config = dict(
    num_hidden_layers=12,
    hidden_size=192,
    n_experts=32,
    experts_per_token=1,
    routed_scale=5.66,
    init_std_router=0.0114,
    norm_eps=1e-06,
    beta1=0.95,
    max_seq_len=1024,
    dataset='wikipedia_en',
)
Below are experts of layer 9 (counted from 0) of a mixture-of-experts language model. Rows are named router (the router's row for the expert), gate (a neuron's input weights, with its number), up (a neuron's input weights, with its number), down (a neuron's output weights, with its number) and show model dimensions 0-191. Each number is 500 + 25 x the weight over its row's rms, rounded and kept within 0 to 999. Numbers have three digits each.
After each expert's rows: "gets" lists some tokens that make up at least twice as much of what it gets as of all text. This comes from a sample of Wikipedia text that the model never trained on. Tokens count by the router's weight.

# expert 19
router:513529487549487499499503514532488547524514472496530466548498541476524482508484529477471496513534480469494470473501545540446492480498506519452497516473467552539456489520514515497524489500501505470470485468486484488560477516472462486474522536496532462528487456531535457472526457508486488548463486492509511494466516502520510479533514502505504480526508479471524465476536520487526447484528501491479453488499515530531528535508488486486516500529511495481482540487519510479529543509502520498485466497475481525487511472490482484495499460513484504542526538533508509481477538541500522485
gate4:512505512476514501433488488486493500512496437485488523526530504457484506497538513533494472513509521474502496490506449469487501501498496467506478535525467494499477498509466498503467512489538507498490484454462528509483543502538561496508523530474461484528478469463450508469520455488526495504516493503535451481497531510507512467474487544483500501473460495467517494496475470496497468491455502558487538514474524539494451460472486532474455493457501509516519473488496453495527513487521503515503470529521503515502500519500510507477514445464501451512530527530508492482531525520453526512
up4:514534440489510479471514535460500502471463473508494454467486526509500499496524431526477469491507467486494485481489500488481511503533495502513511490518475476465511554486521510498490507457506535482485544500526511511499496475496505513518539510518485496523411433501502487489514502516491472543517499482481466447508477503513504507546540515448465475500492493459493538462513492504502457506494470525484511502517490504476511465521482542435491488524502516487460504481496458441530521500508509503470478475480475503498505458503513499508538508477502491521538536497468538492526518454494503476
down4:511534499497466469454468506530526462471499517500469548493494469508530495480462541500520497524482495514502494496516424492519470551503497499514492514476493544443485478457484474468483563496488525509453497524470461464525528489500497492504538498528505488507540538481473535494493519516536479489526479519498505538516546498490471540517493502504488524527499455546557506522486505463492484471489521496522511468459520514504525496481522480457483479477496469491485503472508505489456502494497495513508523468564512509479516498539527468494481476511538480529458501488499496491533505513496507554
gets: " on", " in", " In", "In", "On", " On"

# expert 21
router:486487531507438458508511482518502526507467484493511491478523495486503515465508502504476474459505517502482469468490429556479542470504472488502536506511510506499538476527545498468488458543495460497489485507505533509492518500481521509454431517479494474511500493469472500445469476510484500426533515512464464495511496526475515487490494510476498483537487490471522497498477550552495490497494516541476496470490516514507476504471508479508505515524520468553526501513488498502540483498473500476486472474557430547506500504467511490504469493450531487468484514489500517476493505513485478478
gate0:484542484482484468470546474522493515525501500491509544503453459504517529497520556487458519513504503560508469489475484522486478527473467517487534490482482474494508538501508489497495510516543513486503497492501516500488479461508521509456504466473508464507487517477482533470509512494524542519463468515478523468419464494498484491487495463570518444476541509462508490489491513477476536474478497527472498510510474501510522496480505496450481529493499521504494468503525516501506461483520480517481502498532468557510502510496527545566502488507546514529452519510518533486479493472529477508
up0:445526491480527499490513492497469500487505516481557491482468492492490507516532545542447481509514507545532483481485489542478510513487485512456546460500491484475493531488506475504503511475540481483485517474492539496485466493478516536504508450462489468514512496482490560486500518496493520524457519533481514479414455502440502488500506494550515453517531514478491472507466534491476516467491504493476515515509502470514523479513498541481491536505493519506476483509483546498498458482521481496493498492510482546477524524517525526539515495477510499520465521506501523475472416519502484516
down0:496509490497477483505468515511483481546541532544526518491517501467546470492456516491506464451479477522519526493494523485478504515508491507517505526501479485514488475495503500514482514477453483526449476518501494503477491520482500502504501515533464497489455517490502541499490525459567567457530523495474420547538512506484531476543486482562507518539523463466516479512485492508516478489513477522533488484475512520525486503564519491490491498529466539494521472500480521503512477506509489478499498527507501462514444506524522495500495500541493504534490528506537507538462481508446514500
gets: "\n", " |\n", ".\n\n", ")\n", ".\n", "==\n"

# expert 30
router:465500537529516486494565462481526508501505510502524460532481480518520471492481484499495529517559480511513536488524501529457489491452489453535489509505516490515522529481491518504508555513474541490490524495515523513468446520479546445440509507468501496544480554557474517497482473534444497530465499471549478502510472520481461522523511498516481493528502491480518498499468493520508498499494507476475497492498507460502538493533483522473534499461485524519509520478511539457511513486484481500536475506537452480518476477456499489519506524510472540522510473501498509486503485461502523512
gate0:472454516565492480487503488483490473533517549484502444521507496503540490495531497511487513520493544502518499508522476529461511518508493511536464554513498518496523524499459541548521514510505548515514518487544516491474531507528511526487484464498480505491493489509493513482530498524474478490523509470460496467498462454552481504528495528494479490506534510509514508502475494515489519500494481509483497491538455493447497490548490510496483490493468483515517432519506442476494506489509474532521522511517490482442549496557500490475556470487506532492432514494524510513448508492522514502
up0:521509465521526515497482463528527491501532483486502531481502511476444511472474490478443495513482463477462475537476484485504500484502533520499489497478470506496465479487490509474478519525487504499515502459493509486494510533492516484506474514519510517476516501538482565496500496536531493484471538534542524478518518485521493506497497530523523470559480498482484477497554493543552498478500518531505523484548534490467536512531516464538551529505486518498503493498465541464481474533496522487514550516508549515503500544507532440494535494468484551492461504446516484496500499541506474484
down0:508537443467530529514470528496486515473528511517523469545499472530525443515508569499508447489499546534539498493527463479521457546475509523508493466511497542508492534500469482506528471487509493501524484493522462494504499472464506537545481527501507487491502505513474488474552525496547527479474526486495521519539496479506491510497491478487530512501457502533475517493502483536493542513471503499522530535427494505495437500500560466478476515491505510487495476506494516506510470517461469511511472518493499513481491462474512503479521538568476486513494487479496501479478504516494502515
gets: " |", ":", "|", ";", "-", " of"

# expert 31
router:459504496442521533509516501519490461486483532483464467482469515486527539516491498531469489483478480511549499474487524522522487519482495506495510489487510495500521503501457449490489455476473515522530493499508501500518513499554490476465514487487528529531468465465518495459513493518539499458490537520481459514500502467515539475513473481518483500452480555512476494478498502516476533515539478458505473499523511508497514531469510511470511510509519467504534499451474516559483499463486482532499533491548543467503509507483488519492552501509418490512517494519539445518476494460496504513
gate4:508529531533553521499517522517441490508458517532478492474464462535479494517496473493537472498516506470489491519524551513523484493506512513481494500521501526493471515508547493447471503492498492556465475507482476541485522478540466472544522491494510563532485508485504529499517475507496510484450521513477513493468509530464512491477531496522551453529475512523503506476471454502539528523502503472520507460499519486490475521542517510505522472484481527496490527474442496542460520515471508487501543521496481517488481457481506538478473497488502530484527466523500481458541510472476495487
up4:517461512497536537522521521475468447479460518523528480505492503474505508514493523485478417534504487521525484498529497502500543530469448510530480528475468499463510501502512523504481508500478478489473495455476512477494520427505506480512526525522519508489500495499487456469506522527503508515538499471467487511517485512525491533478498547484474509501517488524511485491541497452521510515545469555499503493494473452464484465506496512496469467486479488503476509569496490508508533512487464465474460518533489483490454520487514518536462451524495513479506483501540490488441496512503514530
down4:526492523511527517487514477513505468493484461485472470508496504492456478445483507498501485520506477536519507486496485474505526527497478527496523492527507526534503496487527501487486493513497481515514517470493523507500482511529499502435499549482489523506511491503548515516497482459524501463490486518536505519540535517475531528485540527500507479557476482475533539511510502521531506512484498493476509515455484487536462506523509534577537564512535498501476494521485469459523447529483507474482503457480491443529513512492472504513521503545447506530484455481486471526538550460506540483
gets: " K", " P", " D", " M", " T", " S"

# expert 16
router:503470489538502473533514475500511532506446495467479506509494518496504506452512492507510509462490476529490443514521455505516493512504533462502490519508522493477483536498561518493504539514494500462482494499521528482455458465472526507471525508500495518464498507469510486473493493515508532477480506484510497503531476490507465495477530496513523470507467488463515478504459524479451496468516504486493485476549436481493495444488507516497545533506447502484516502523524572463506462489547462478535520486487493571482488482538497505486505485540526513468478501512526543505502527473539489475
gate2:513512488490490408474503487573497517503522485511482515462518510478498519515525531498502506494491494466519498501518472526476522472466529494455482494550501523499509492516530505475490494472491515527541551508523531507519458511496503523531485536539479496498538463511474525469516471492496506499474515484527524454503505464521468494462502478519468448481503489453500506477510485497505466484506485496467524527455524511495456504526481453481509522484519456528535499541531500497459517508491473511514513518532480510518485542539518529479491488521505521429526508449481464500505476511541501473
up2:482513482483524502508453478521490478556532493502514585510488506458490507497525536496490499535498502545525508553510491502516515512439530463455463508524483459507493540516492503477455490508502520470501517524506482473467471587477489498519483529535473504468476461473475500478471497512499503474477477537504486477522513469518473486479505497525491458493514487501470505503461494482487510526468487471495490509506486488527483520510487510509495526476453444477538486492535475466485517498528504533500486496588509454488494494479495501487539473508501492466537481484519500472498507480519521500
down2:496435463489495509469494475542478514541483515498512486462501528469507482502529520525453490494470523485521475508508507475509515466524505506448548505527471494516501481524543480480501527508509527525496485517491500449520484515491493485512539499467477479500509528496514519512520521535444520512500502496496576543499467517487531507485488485520550461450508464485514497478486505546496551473468461487518515513544507506484494494467489445526508478519479486482494498489542461516498490495497487484512546472454480493480495550494503485508522538534548514483553451474530504475483519502493479499
gets: ",", "),", "\",", ";", ")", " while"

# expert 7
router:485507554551470509491495458500501486501480488523512500458504534475548513510508488512471478471521509543491467506518518553481452490534515526530519499512512513535480508515497511498480491516499512504493495495495510507500477475524530526500483513493460479511491498506503512480506480515516468514526495493495551505511525506489414503476491503479523569549482466495526496506489506494531498532500478546479499458466468502514518566487521498490524491499476484493492505521522522486520528496517522495489475515480490479456498471530482469531490492520478524544456482498481482380469492473526461476
gate1:508475466483502489535499510479513504453442492496497490503493475533488543502500495478507492498543425537497501527491523516455521489482519508540526526561495527467498502497474463466515511499531460489494499482479511505511493483515425492505481459498493486514478471482533509509520522471513498494505513525536477479539491495522473459495520470510505491516531466496503491470514548488544506511494459498453493458516505480526505555510465484438504457522507466490462549507474473524495510490485519476530502489510471482532482533540489530516498526502454488479499452512499490498514507545502551512
up1:493471541501483513487507459536467486518465502517470479502516533460533514499468497497473543524477491434533518473433553508437522508490509485475461484481487472514467502509474501511492506483505539503526484504524542511544488534493523506511486503490489495469533521499478483494539456542475530499509477474496489528451470529532480521496475504508484506428480497498514474470540505521500524500483484507497471462498541498517470489480473490477506531521469512464492472477511438518464492507498498490496498512524492473516500462470509494473485461562513483519519484533514450511507494473495522521
down1:493525499499520501517499514537429521501493496547453516513503551519488507538496487519494527507456457525481480504475488511461514519510536510477515487491485544491496499481558496500535515489524525485478496503525503498474506491503497479515469518496528492506485487544497479502524486488431492510542485527546530545512489514474528470528494475517511474493486549514499484467518517484491508455478516461476495495444506500505488503502530512539465550510473470522483534531462513498551487515486485519506485536476502526530495481518492478459476443475473506484468443496490504537506528549443515508
gets: " for", " of", " with", " to", " by", " at"

# expert 12
router:523458505448529491470514479526494473473516491522538504473495511560467474471541505428518457494512439480483497497512509485494514495513550524517474486514477483512519540483526494525465453516498480509492516530516445507483483489513513486511486522535452458502485528532498499465501515512495511448494477434482507508520527505494508513496510518514482511509521510493481487480497485492472522497464486470490482461505524520471511522523528495525508482482494508470477476501516476494553457482556517505501474519477519500475524485483495540480590489512449504470492514496468512451488508526502471508
gate8:530509499495491579502476470442536477483521491488506514506527493497524497504522502427532507520505499487538471508457512496484519518499461533516547535464497476481504523485520508493446471503519503508478541486488501475501539514542504506494501493507483488517480531535506468460497497472500517475462543521468502483517468517524468472447476470490551502545498539461493480514515490538525491473478526495503465460484507506525502502514548515513472468483502523490573512510529529480472489465469487536466484519508462489515478502503536505531507506506528518521518522539487491463511514490486502461
up8:526471492522533440466471522558429526539504518472531509508522448510489545545496514490448508477535491493500501470489464499541538503491492427489481498515502450515515506517480557536516548498510565457512469496525473517497489518463497452504498518507497486464509460510526508516498502510479481467523537494498495523481520465516552484521492488508490496491489469534480500490520493440502481505510521509507498514537512486469506502521486519540513513513520475522484505489450488536534477486499485505480507487505502503499512507501497468512480492493463516474482450517506513538485510504549510491
down8:453535501495523473494479501515438520475519535505473491522500490481537544498487489560502536544504534514518476515479491505526501535505487486516496513496505545510515497503481539515535543510492515492557498462521529533499557474498514494464495499530489510473551492467491471488511489460510525529513501487482532500483500509513501499491495505492548519531493479497527509519516491520561486497531459523507505523516482495465511496504525547492538509481535492543480505484473458504509510493483490490491534499534534510517514478487534454498464469382519509488496505507475499495502549478516508471
gets: "0", "5", "1", "2", "3", "6"

# expert 3
router:506519494499500498448462552497486578509500481515475506518537492487491483527505535518447524509471460485486500486497504510512523497513543480502496533495502471481547467532480518503470556450517484504504503552510503527503493518495458484510519519478512533471525496485494506531480462547468489521497513487536472491455515531486512472530503512467484528505477524524475488492522489529510556517521543483496494518480517475521499472562489506520492492494486488475509491493531485515521493520540473488514463470527486490501485522523505475474470463417505460546490503510464508480486472506557481494
gate0:516508495482491542493485537499494553470509507509465513524482517481496490504492476494481522505492521525482514511481465497482489497508502526496537464508526488477515478512463481510518502461482487471489572519476543494507497512484510464473528482489500497508502504491480497514488497504506536542523477485530531454459548556488499545473505501492445531432500474537500505533473491526467435474480484512462461457505481538507531528490547476510483522509536497483546489478489515514507520476521471481546531537531515500526516515485504497540490498470463506541474540458467495478504523476513457493
up0:514491521488535495482492498471445532511501474495504518522509494526538535515546497519486544487512468490491504499485507487512461456496504501481472499441515510520504483446432500514498472468521541485488482478468524516517525499493480470478503511460523478509520479511500478514518455519495510497520511513451468494511542547485486531500493537487498472477489457441521533502470527512482474489481514522436535464470509514443532516507516493500538476493500436465506453481510518515526500538515497505517524546506483486480501480475503466528505499485500522510442479528485492502494489529521484557
down0:564500534506470493468513503474503490557520516480507492505536520496474458505465490490525506522492510545502483495477506507479491497505508486517494525485510485445549501490477546512468515466503478459517503507531500542439484516511513474517512512528442469491487510492508449515508539497511502509522549468504470498446491497476515517517475484483446521512498474451529482500508490491503502496521511499504501462488510507557462520480510513539517532492509494509465472491486468548503524532453473447548467504503524537501497529523516501501515493461520550499539563492478491484482493498459522508
gets: "-", "|", " |", "==", "\n\n", " •"